Weights of a small mixture-of-experts language model, trained from scratch on English Wikipedia: width 192, a variant of Muon for the experts.
Below are experts of layer 4 (counted from 0) of a mixture-of-experts language model. Rows are named gate (a neuron's input weights, with its number), up (a neuron's input weights, with its number) and show model dimensions 0-191. Each number is 128 + 24 x the weight over its row's rms, rounded and kept within 0 to 255.
Before each expert's rows: "mostly gets" lists some tokens that are sent to it at least half of the time. This comes from a sample of Wikipedia text that the model never trained on.

# expert 4
mostly gets: " went", " worked", " came", " (\"", " come", " During"
gate0 [121  88 159 147 162 144 150 158 134 140 147 158 118  80  83 194 133 140 155 114 120 140 125 100 152 138 112  83 116 126 137 152 145 137 156 126 140 180 107 152 164 161 107  96 113 157 140 123 113 135 137 183 156 158 136 128 108 144 109 146 115 100 155 152 129 116 131 119 124 140 127 149 143 127 123 127 145 141 144 147 123 147 136 100 140 155 136 151 138  98 103 132 162 115 117 179 110 135 137 138 167 107 136 132 138 148 142 149 113 117  94 117 169 146 179  90 129 139 110 139 120 115 110 125 170 114 130  69 139 173 120 125 139 178 136 113 108 153 133 131 113 174 139 114 184 111 105 160 152 190 103 136 130 135 124 102 161 127 142 141 116 144 102 121 171 104 121 124 145 149 128 127 103 117 166 103 116 103 133 123 109 143  99 139 140 134 158  85 172 168 109  65]
up0 [ 86 127 106 126  86 109 113 131 133 152  75 185 125 117 119 158 137 123 110 127 121 164 142  93 119 159 118  68 154 116 117 121 115  88 111 136 146 138 171 166  96 142 149 197 153 150 121 120 131 104 114 166  93 112 124 111 149 157 122 133 114 144 180 170 127  88 109 147 151 121  85 134 108 112 126 111 180 174  98 160 153 163 115 133 109 171 123 152  90 124 142 128 130  98 134 110 153 125 132 138 125 158 116 135 117 149 140 160 120 132 144 107 126 119 125 122 110 163 127 139 122 123 187 133 160 122 129  92 126 120 136 113 141 119 132 133 167 114  84 140  81 131 126 144 123 128 161 126 139 139 124 118 129 107 145 142 123 152 106 143 131 130  73 180 118 128 111 116 100 118 143 160 140  81 107 123 131 113 118 121  92 173  60 133 158 131 113 141 154 114 156 124]

# expert 154
mostly gets: " areas", " construction", " research", " education", " business", " development"
gate0 [156  85 138 167  94 115 134 138  83 136 136 127 126 122 166 150 115 126 137 104 125 107 106  80 133 138 189 125 159 137  96 122  97 137 159  94 144 119 115 152 103 131 136 124 153 150 138 112 118 120 128 123 118  74 120  93 125 129 115 152 126 161 138 143 150 158 138 180  94 154 155 135 138 106  92 108 141 156 109  75 121 121 117 116 125 107  96 112 116  76  87 125 139 160 140 169 136 114 171 113 127 155  97 131 114 183  92 160 141 117 151 133 121 138 145  96 131 136 158  59 120 110 111  69 131 115  75 125 149 171 120  99  99 116 162 119 120 101 122 112 166 145 119 127 125 111 157  96  94  98 131 127 145 141 128  98  93 112 141 126 144 114 113 120 139 127 139 146 110 144 149 146 111  87  89 152  85 161 104 137 131  99 138 162 118 128 138 141 110 164 123 117]
up0 [178 111 162 129 100 137 145 183 140 134 135 155  86 138 161 143 131 126 118  72 154 146 132 108 172 121 130 125 132 103 128 117 137 142 110  91 160 123 114 141 104 131  79 116 156 116 137 115 110 113 108 167 152 153 130  88  29 123 150 171 144 109 132 141 103 139 161 134 164 138 119 125 113 129 142 117 120  95  96 109 109 141 123 112 122 108 149 103 142 111 121 156 145  97  95 124 139 124 150 147 117 125  72 107 103  98  85 117 114  76 131 163 178 118 151 129 140 163 107  91 119 127  90  85 138 121 141 128 173 123 116 114 119 157 120 140 112  96  96  84 103 136 147 118 167 121 114 154  96 127 158 141  94 140 155 111 109 105  96 157 123 129 108 115 134  92 153 128 156 122 118 132 150 112 119 145 115 164 125 115 137 142 128 147 114 126 176 133  99 119  95 148]

# expert 52
mostly gets: " daughter", " William", " James", " Henry", " wife", " Duke"
gate0 [148 123 126 113  82 127 151 138 163  63 178 158 101 163 149  87 128 128 124 132 129  81 156  98 126 130 124 167 113  76 135 114 132 130  99 105 107 146 127 127 133 113 143 122  97  89 114 133 119 123 163 128 151 178 140 114 135 129 137  98 107 128 137  94  98 126 136 123 132 141 182  76 151 145 148 142 147 107 128  99 107 107 112 121 113 125 114 145 115 139 102 144 132 112 111 118 143 143 142 141 148 136 124  96 110 150  73 131 136  96 123 181 185 144 100 105 145 161 109  73 133 159 139 190 124 137 151 149 136  87 164 144 100 106 112 118 126 145 125  70 167 115 162  98 107 171 126 109 140 150 134  76  83 120 124 105 105 119 147 130 139 166 109 129 130 138 157  92 126 150 119 140 149 131 119 131 161 126 117 173  98 119 143 106 114 131 130 144 103 123 124 134]
up0 [135 103  90 160 140 112 130 103 138  99 141 146 134 169 161 139  90  84 129 115  93  97 122 113  89  97 126 171 148 134 157 108 137 126 114 141 150 116 102  88 146 147 150 105 109 106 135 155 148 129 128 139 113 184 141 141 109 117 153 161 103 144 121  92 126 126  91 114 104 120 141 128 205 125 103 146 119 142 133 170 124 112 122 122 148 130 130 109 109 175 105 149  98 108 131 129 106 138 112 129 106 141 155 126 123 113 102 114  87 104  95 106 129 138 108 129  90 153 143 131 146 149 123 157 117 131 111 157 158 109 143  92 130 136 139 110 150 154  95 116 127  51 120 173 155 158  96 125 123 116 110 129 105  92 115 115 159 132 143 148  89 191  88  93 119 140 157 120  84 171 141 132 164 111 122 132 131 116 119 169  86 159 115 137 120 141 143 113 127 168 167 118]

# expert 26
mostly gets: " °", "ova", "ET", "ON", "AT", "obe"
gate0 [106 126 188  96 128 165  97  98 151 105 165 126 112 117 115 130 100 164  91 164 134 127 129 125  83 143 110 114 119 153 172  73 131 139 137 170 150 101 129 149 122 120 154  76 149 109 140 165 131 135 145 102  90 128 126 116 130 146 136 128 141 128 167 133 147 105  94 129 160 145 126 159 164 136 151 123 127 111 118 123  84 143 116 145 134 121 104 148  90 121 127 148 132 106 105 101 110 159  97  89 126 138 159 132  99 118 123 137 113 160 118 162 159  83 126 179 140 125 106 144 132 115 127 160  98 140 129 159 112 152 114 106 109 138 114 130 123 168 142 104 136 122 160  61 135 112 146  98 113 114 123 140 114 131 150  84 202 138 145 193  77 152 160 132 144  85 149 121 126 151 174 106 133 116 142 126 117  98 147 139 108 131 142 116 114 152 138 114 141 141 118 101]
up0 [ 95 129 101 114 129 156 113 106 184 149 145  92  82 125 149  81  82 124 136 150  70 111 172 149 121 143 141 122 146 135 127 133 152 140 126 148 138 126 122 142  85 132 124 102  95 155  82 148  87 138 115  92 137  83 100 124 138 132 116 108 116 105 101 129 177 102 160  96 119 147 116 130 163 146 149 114 132 122 154 110  76 161 158 149 135 111 146 166 121 148 130 125 122 145 134 168 112 122 117 155 123 132 160 110 147 184 143 122 166 137  99 142 160 127 166 166 152 171 127 101 141 144 133 120 119 131 158 103 128 114 114 112 133 154  83  91 121 128 145 114 161 155 135 139 104 130 127 113  66 137 140 177 120 129 134 112 122 145 143 111 157 150  96 129 163 146 142 143  71 102 134 117 113 131 127 177 103 147 111 102 109 175 122 118 140 141 123 107 151  91 132 124]

# expert 100
mostly gets: " %", " ", ".:"
gate0 [130 128  78 153 104 111 149 125 124 133 116 155 138 170 139 135 132 125 148 124 110 138  86 119 171 143  88 107 108  99 138 151 133 109 104 131 134  92 114 117 114  80 176 149 190 143 123 101 114 163 106 106 136 111 135 153 136 125  83 117 121 127 111 128 158 103 140 108 102 146 140 145 148 158 109 153 186 129 138 110 146 137 109 182 112 110 133 101 164 121 151  94 161 156 114 125 122 120 145 112 162 123 151 169  90 126 162 131 118 126 102 117 126 129 124 157 112  98 141 160 129 132 111 175 152 117 140 130 159 116 146 106 120 220 136 152 140 124 120 119 134 130 111 146  96 136 132 130 123 175  65 121 131 109 111  81 151 127 115 115 131 121 129 144  88 103 123 122 109 106 108 121 112 151 109 131 139 101  78 115  65 116  73 155 121 145 147 134 115 120  88 136]
up0 [123 131  98 160  95 112 145 125  93 123 108 168 134 164 117 104 106 163 150 162 122 100  91 146 126  97 124 131 108  87 170 150 143 102 112 127 151  95 119 120 113 110 168 184 194 145 112 104 131 143 148 108 128 108 122 148 137 114 104 100 107 151 125 139 149 133 113 122 110 150 141 108 149 112  75 108 180 147 135 102 143 105 106 134  90  88 144 120 169 129 139  98 116 104 145 121 121  82 121 121 117 122 123 162 138 128 121 144 142 122 114  96 133 133  89 162  94  97 113 137 118 110  88 144 166 136 112 169 137 113 132 127 129 171 135 165 145 157 126  93  89 128 145 154 135 135 132  85 133 142  55 142  91 152 141  91 131 120 162 112  94 115 161 157  81 111 168 124 134 118 164 107 134 134 112 106 151 113 131 122  93 121 122 127 104 124 136 165 162 126 100 157]

# expert 6
mostly gets: " life", " version", " areas", " years", " education", " students"
gate0 [121 130 117 139 158 109 149 124  96  94 115 138 173 136 126 105 123 116 140 128 144 157 121 104 160 139 147  83 114 143 112 126 137 115 104 125 148 138 115 107 116 165 111  95 170 123 158 131 134 135  71 122 117 161 115 140 175 152 132 125 140 148 123 161 163 128 158 104 113 124 154  90 153 115 142 168  94 163 132 171 140 115 137 105 129 124  89 172 113 103 125 124 161 159 189 131  95 132 131  96 136  92  60 122  88  70 110 133 140 109 149 130 123 157  98 156 113 155 125 114 129 102 149  92 133 116 138 122 143 156 135  95 131 108 158 125 112 113 126 130 133  88 107 142 128 152 145 132 111 122 102 161 124 165 108 109 114  83 149 156 110 123 132 107 150 145 151 125 141 120 122 157 148 103 118  93  74 160 142 156  59 146 121 100  98 162 133 140  95 107  89 126]
up0 [131 126  80 149 138  69 169 134 123 137 127 105 162 118 117 151 134 112 148 148 130 139 135  79 157 121 109 102 142 105  61 120 155 120 110 124 153 131  82 149 100 154 115  70 157 145 135 143 144 107 104  95 146 158 125 149 121 133 157 120 139 151 152 159 153 129 147 148 102 142 125 109 137 117 155 103  90 135  81 138 130  95 136  82 126 124 103 127 120 106 133 138 124 159 180 128 125 126 118 103  97 115  96 144 126  92 123  99 121 134 139 114 130 134 111 147 134 166 154  99 135 134 151 105 147 101 128 111 150 199 159 133 163 138 156 112 107 137 148 173 109 139 113 114 137 165 138 146 141 151 118 174 127 143 116 133 140  81 116 126  79 115 118 104 118  81 140 107 153 130 144 171 130 106 122 127  91 175 118 134  80 126  99 102 146 164 148 151 114  94 134 173]

# expert 131
mostly gets: " football", " military", " research", " community", " social", " education"
gate0 [129 121 156 122 103 190  79  90 112 106 138  98 164 164 106  93 152 117 159 115 116 142 105  97 134 154 111 107 125  88 165 151 138 118 139 177 121 116 131 182 136 152 118 131 110 103 141 130 149 108 147 152 137 163 134 141  93 118 131 110 130 120 123  84 138 126 128 159 124 135 129 127 122 107 116 108 112 114 168 135  80 126 115 151 113  71 132 135 149 135 132 127 125 136 133 136 171 122 118 123 180 105 113 176 143 128 135 166 118 131 177 186 130 156 192 136 134 170 127 130 140 114 192 156 147 132 123 134  80  86 110 169 104  98 120 146 118 154 132 112 125 138 109 122 140 130 131 121 101 121 123 116 162 117 151 130 162 129 107 124 168 158 153 115  85 127 134 169 167 134 101 137 119 168 116 126 121  98 162 117  99 143 141 131 129 124 144 165 170 143 142 120]
up0 [115 157 136 120 161 125 123  93 134 168 117 150 113 145 113 122 158 123 152 114 144 167 106 113 144 140 146 142 149 149 146 163 182 133 140 153 142 147 140 154 114 123  85 164 137 114  83 101 119  97  93 118 122 116 145 104 131 127 152 158 130 132 124 117  90 115 156 131 141  88 117 110 145  93 127 161 151  85  84 129 130 109 104 168 120  93 121  96 123 159 176 140 170 173 129  96 144  99  96 178 154 123 134 162  92  98 139 102 120 114 170 151 117 125 170  87 117 131 138 139 136 110 122 116  98 139 123 166 119 100 131 133 111  71 106 103 109 110 113 100 166 120 108 150 171 110 162 112 125 127 135 130 139 147 170 116 128 128 139  91 134 110 143 133 138 137  88 143 128 116 131 154 124 159 192  97 121 119 141 113 128 160 139  73  97  98 149  99 130 167 133 139]

# expert 51
mostly gets: "June", "On", " August", " September", " January", " –\n"
gate2 [116 159  92 109 150 127 164 100 114 105 135 113 113 166  97 127  96 159 106 147 110 128 118 107 127 128 127 162 112  96 164 113  96 116  94 144  86 101 140  94 143 153 129 119 147 136 176 151 149 164 146 120 172 116 155 150 139  83 129 136 140 120 166 136 149 111 126 142 109 132 107  94 146 165 171 142 127 133 121 128 132 118 113 121  84 102 139 153 125 120 117 107 116 137 114 146 104 112 126 132 125 169 113 113 134 134 147 128 158 164 149 144 136  97 127 150 131 124 121  91 127  89 126 122 153 159 144 172 198 102 138 149 152 121 124 101 143 127 151 110 122 164 143  87 163 130 176 118 156 120 141 136  60 125 117 127 131 146 122 173 135 114 117 114 230 183 140 129 112 118  91 122 147 112 106 127 114 165 160 133 122 119 129 153 145  98  95 125 118 113  94 123]
up2 [128  81 118  72 139 131 100 103 130 137 112 158 109 144 114  93 130  91 110  47 144  99 141 128 103 139  91 117 120 143 148 147 135 123 141 133 135 161 145 130  97 135 126  93 108 124 119 147 171 129 104 128 147 103 101 113 130 127 117 116 130 116 115 123 127 124 110 111  87 138 115 167  75 171 119 108  96 110 171 115 106 157  95 110 129 149 120 108 168 137 134  79 160  82 103 119  60 109 132 143 128  97 148 123 157  65 131 131 155 158 116 134 154 140 117 132 114 137 152 106 143 118 134 176 104  64 150 160 155 102 174 137 123  60 102 122 119 138 121 115 127 145 146 111 102  94 123 127 140 121 118 128 156 122 132 152 119 151 101 151 113 132 145  94 129 105 126 122 124 162 165 135 112 152 138 125 141 115 129  96 144 129 131 108 114 147 148  66 126 107 133 152]

# expert 137
mostly gets: " century", "-century", "9", " centuries"
gate2 [118 104 119 173  93 185 121 164  58 171 112 153 145 124 108 100 124 144 136 123 140 120 128 111 124 111  91 144 122  92  98 201 154 129 130 141 148 150  99 161 118 148 139 136  99 142 152 119 165 121  90 128 132 129 137 146 124 116 153  95 125  89  71 126 133 107 147  86  78 132 128 140 103 106 118 125 121 141 209 122 131 150 128 151  98 104 183 118 134 103 200 136 152 137 150 146 145 136 113 116 122 149 113 115 129 160 119 132 127 136 149 156 107 133 189 153 127 121 132 141 123 120 101 115 136 133 117 157 124 152 111 100 126 158 137 143 164 125 117 120 113 110 141 171 154 159 152 112 113 124 113  90 167 115 131 126 155 138 161 161 115  80 112  95 165 103 108 127 137 128 123 132 169 123 133 123 153 140 138 126  94 161 150 116 122 122 101 127 112 137 115 121]
up2 [ 96 105 109 171 103 153 122 112 106 138 106 158 141 177 118 124 131 130 145 112 138 124 134 132 125 110 101 134 128 147 130 185 131 101 147 127 153 113 132 148 117 115 161 123 130 157 150 135 143 157 106 165 126 145 135 150 143  99 160 100 128  84  89 146 133 113 162 132  55 121 145 134  75 116 135  85 100 142 209 112 148 166 100 138 156  90 153 126 129  89 113 138 100 166 119 134 164 159 139 117 125 149  96 116 125 164 114 132 144 106 176 134 115 153 145 152 151  94 159 131 104 139  84 136 138 114  97 157 109 142  97  97 115 125 174 144 156 160 133 124 140 117 133 134 161 170 122 112  93 121 125  77 146 108 123 147 150 133 101 156 115  84 116 109 130 135 110 138 121 143 123 129 146 123  99 147 199 134 140 136  91 157 107 120 130 131  86 123 124 117 138 131]

# expert 152
mostly gets: " film", " album", " Music", " song", " book", " music"
gate0 [129 151 170 129  89 130 126  88 125 125 109 144 178  88 141 116 144 128 106 126 118 157 119 156 154 118 150 146 163 122 114 135 139 118  82 143 167 124 132 114 143 180 169  94 140  96  74 156 119 102 136 156 158  94 116 132 121 164 153 129 105  84 107 159 145 114 143 128 100 117 134 118 106 153 157 114 144 129 109 144 165 125 108 124  85 143 119 106 150 130 127 118 148 156  96 149 145 133  91 125 106 120 150 147 165 113 139 135 137  88 129 110 141 157 144 144 104 132 106  55 130 142 128  81 157 104 152 114 157 131  78 107  81 154 134 102  99 132 127 144 159 125 146 154 171 115 142 125 142 106 123 144 175 159  78 121 149 119 133 121 118 130 129 107 101 119 111 120 134 119 106 148 141 117 118 138  96 137 105  95 145 168 101 121 140 165  49 110 145 103 104 128]
up0 [119 123 167 107 110 101 113 111 141 148 133 121  99 129  99 159  85  99 135 105 163 151  99 109 134 173 109 126 143 125 122 142  84 106 111  73  85 133 108  87 119  95 152 126 128  97 126 140 130 120 135 156 142 111 160 100  77 129 129 109  78 100 108 116 115  94 123 117 118 153  56 100 154 115 108 136  99 139 125 151 106 145 108 130 115  98 135 134 130 114 142  96 149 140 151 140 102 143 164 112 141 119 131 168 104 154 145 149  98 159 151 136 136 128 162  97  81 140 135 108 102  89 103 111 141 138 157 142 144 101  81 136  96 141  94 131 111 111 152 157 163 141 105 175  97 132 143 152 152 153 145 107 153 127 128 109 103 144 129  99  99 140  84 139 135 192 144  91 106 138 113 105 127 115 110 101 157  96  91 132 130 140 158 116 145 133  96 138 137 172 120 141]

# expert 38
mostly gets: " government", " Democratic", " public", " Minister", " political", " Republican"
gate0 [123 125 118 134 128 200 153 138 110 121 106 129  95 108 117  70 123 170 136 116 114 152 117 151 115  87 165 140 152 126 128 117 130 143 112 138 163 142 120 119 139 143 124 173 155 140 115  55 121 118 106 114 109 179 128 128 107 118 176 131 122 113 107 136 126  77  96 103 157 108 165 145 139 152 124 138 151 147 170  95 141 140  70  94 160 164 148 122 109 135 173 104 139 155 126  98 115 150 110 120 107 111  90 113  94  93 151 113 125  96 152 193 121 154 130 144 134 122 110 102 138 103 124 106 135 168 125 143 131 119 128 117 144 141 121 100 142  91 111 121  88 103 106 127 137 119 109  65 102 121 154 101 130 149 135 124 161 148 159 153 119 164 149 134 142 134 146 131 156 116 122 137 127 135 121 106 107 172  78 143 119 122 168 107 159 144 122 103  96 129 151 139]
up0 [124 125 174 172 174 144 136 113 120 111 112  90 110 116 147 108 128  97 125 140 118 146 114 147 131 108 154 140 160  93 158 144 167 116 140 148 141 144 109 124  95 109 101 105 155  89 115  93 123 132  78 136  89 105 104 114 145 117 158 123 133 101 135 131 130  85 111  77 134 113 116 135 115 166 141 102 179 127 160 119  83 108  54 153 144 128 167 117 136 146 148 117 152 113 132  96 123 165 104 141 136 102 105 133 108  94 138 101  96  96 124 141  95 179 104 144  96 137 100 102 123 136  99 128 160 165  97 164 145 128 156 159 171 117 128 113 137 116  94 149 113 113  95 118 120 115 103 115 134 121  84 112 139 149 101 120 119 116 114 161 116 109 120 114 123 128 119 163 123 154 134 132 109 123 179  84 113 135  91 114  94 138 176 162 146 143 149 101 126 152 139 158]

# expert 1
mostly gets: " Rio", "My", "M", "La", "Mon", "J"
gate0 [111 158 101 178 123 152 128 142 135 121 106 104 168 141 127  91 138 165 113 128 115 131 120 121 144 119 152 116 125 115 147 126 120 146 118 142 158 161  62 103 102 100 109 132 124 111 103 146 142 152 172  99 159 124 132 112  75 130 153 138 128 114 113 194 115 121 135 113 128 144 125 118  65  89 164 107 111 101 152 129 168 156 106 110 134 121 127 112 104 126 149  93  86 129 160 137 111 130 149 179 103 146 148 142 143 115 140 140 128 143 128 146  88 144 114 150  95  96 119  83 131 124 128 112  79 130 113 102 122  98 101 143 154 124 118 156  97 161  99 142 133 165 116 116 143 134 141 100 135 111 104 146 157 120 105 121 130 107  97 116  97 167 186 124 122 140 123 156  95  57 135 131 113 131 128 139 119 143 111 127 148 142 157 149 146 127 113 119 176 132 205 110]
up0 [126 169 122 132  86 138 103 126 123 127 126 144 160 141 136 142 152 154 142 112 145 141 119 142 146  96 103 110 133 147 155 137 112 139  96 116 146 136 114 149 117 116 139 126 107 131 149 161 111 122 162 112 175 126 111 125 142 138 141 132 101 145 101 133 109  84 143 121 121  85 118 143 118 187 123  98 104 146 140 116 160 107 112 147 166  84 102 174  78 114 145 130 154 114  97  90  83 147 140 157 127 175 131 148 121 128 104 169 138 112  97 135 106 124 141 117 108 152 137 142 138 141 126 161 129 120 112 107 130 120 139 190 117 124  89  98 107 174 111 171 140 113 152 141 121  89  87 109 118 118 136 135 147  98 184 175 105 159 153 217 128 143 136 126 119 114 168 125 123 178 130 119 144 128 115 117 148 163 194 135 138 141 102 106 157 123 108 149 112 144 140 111]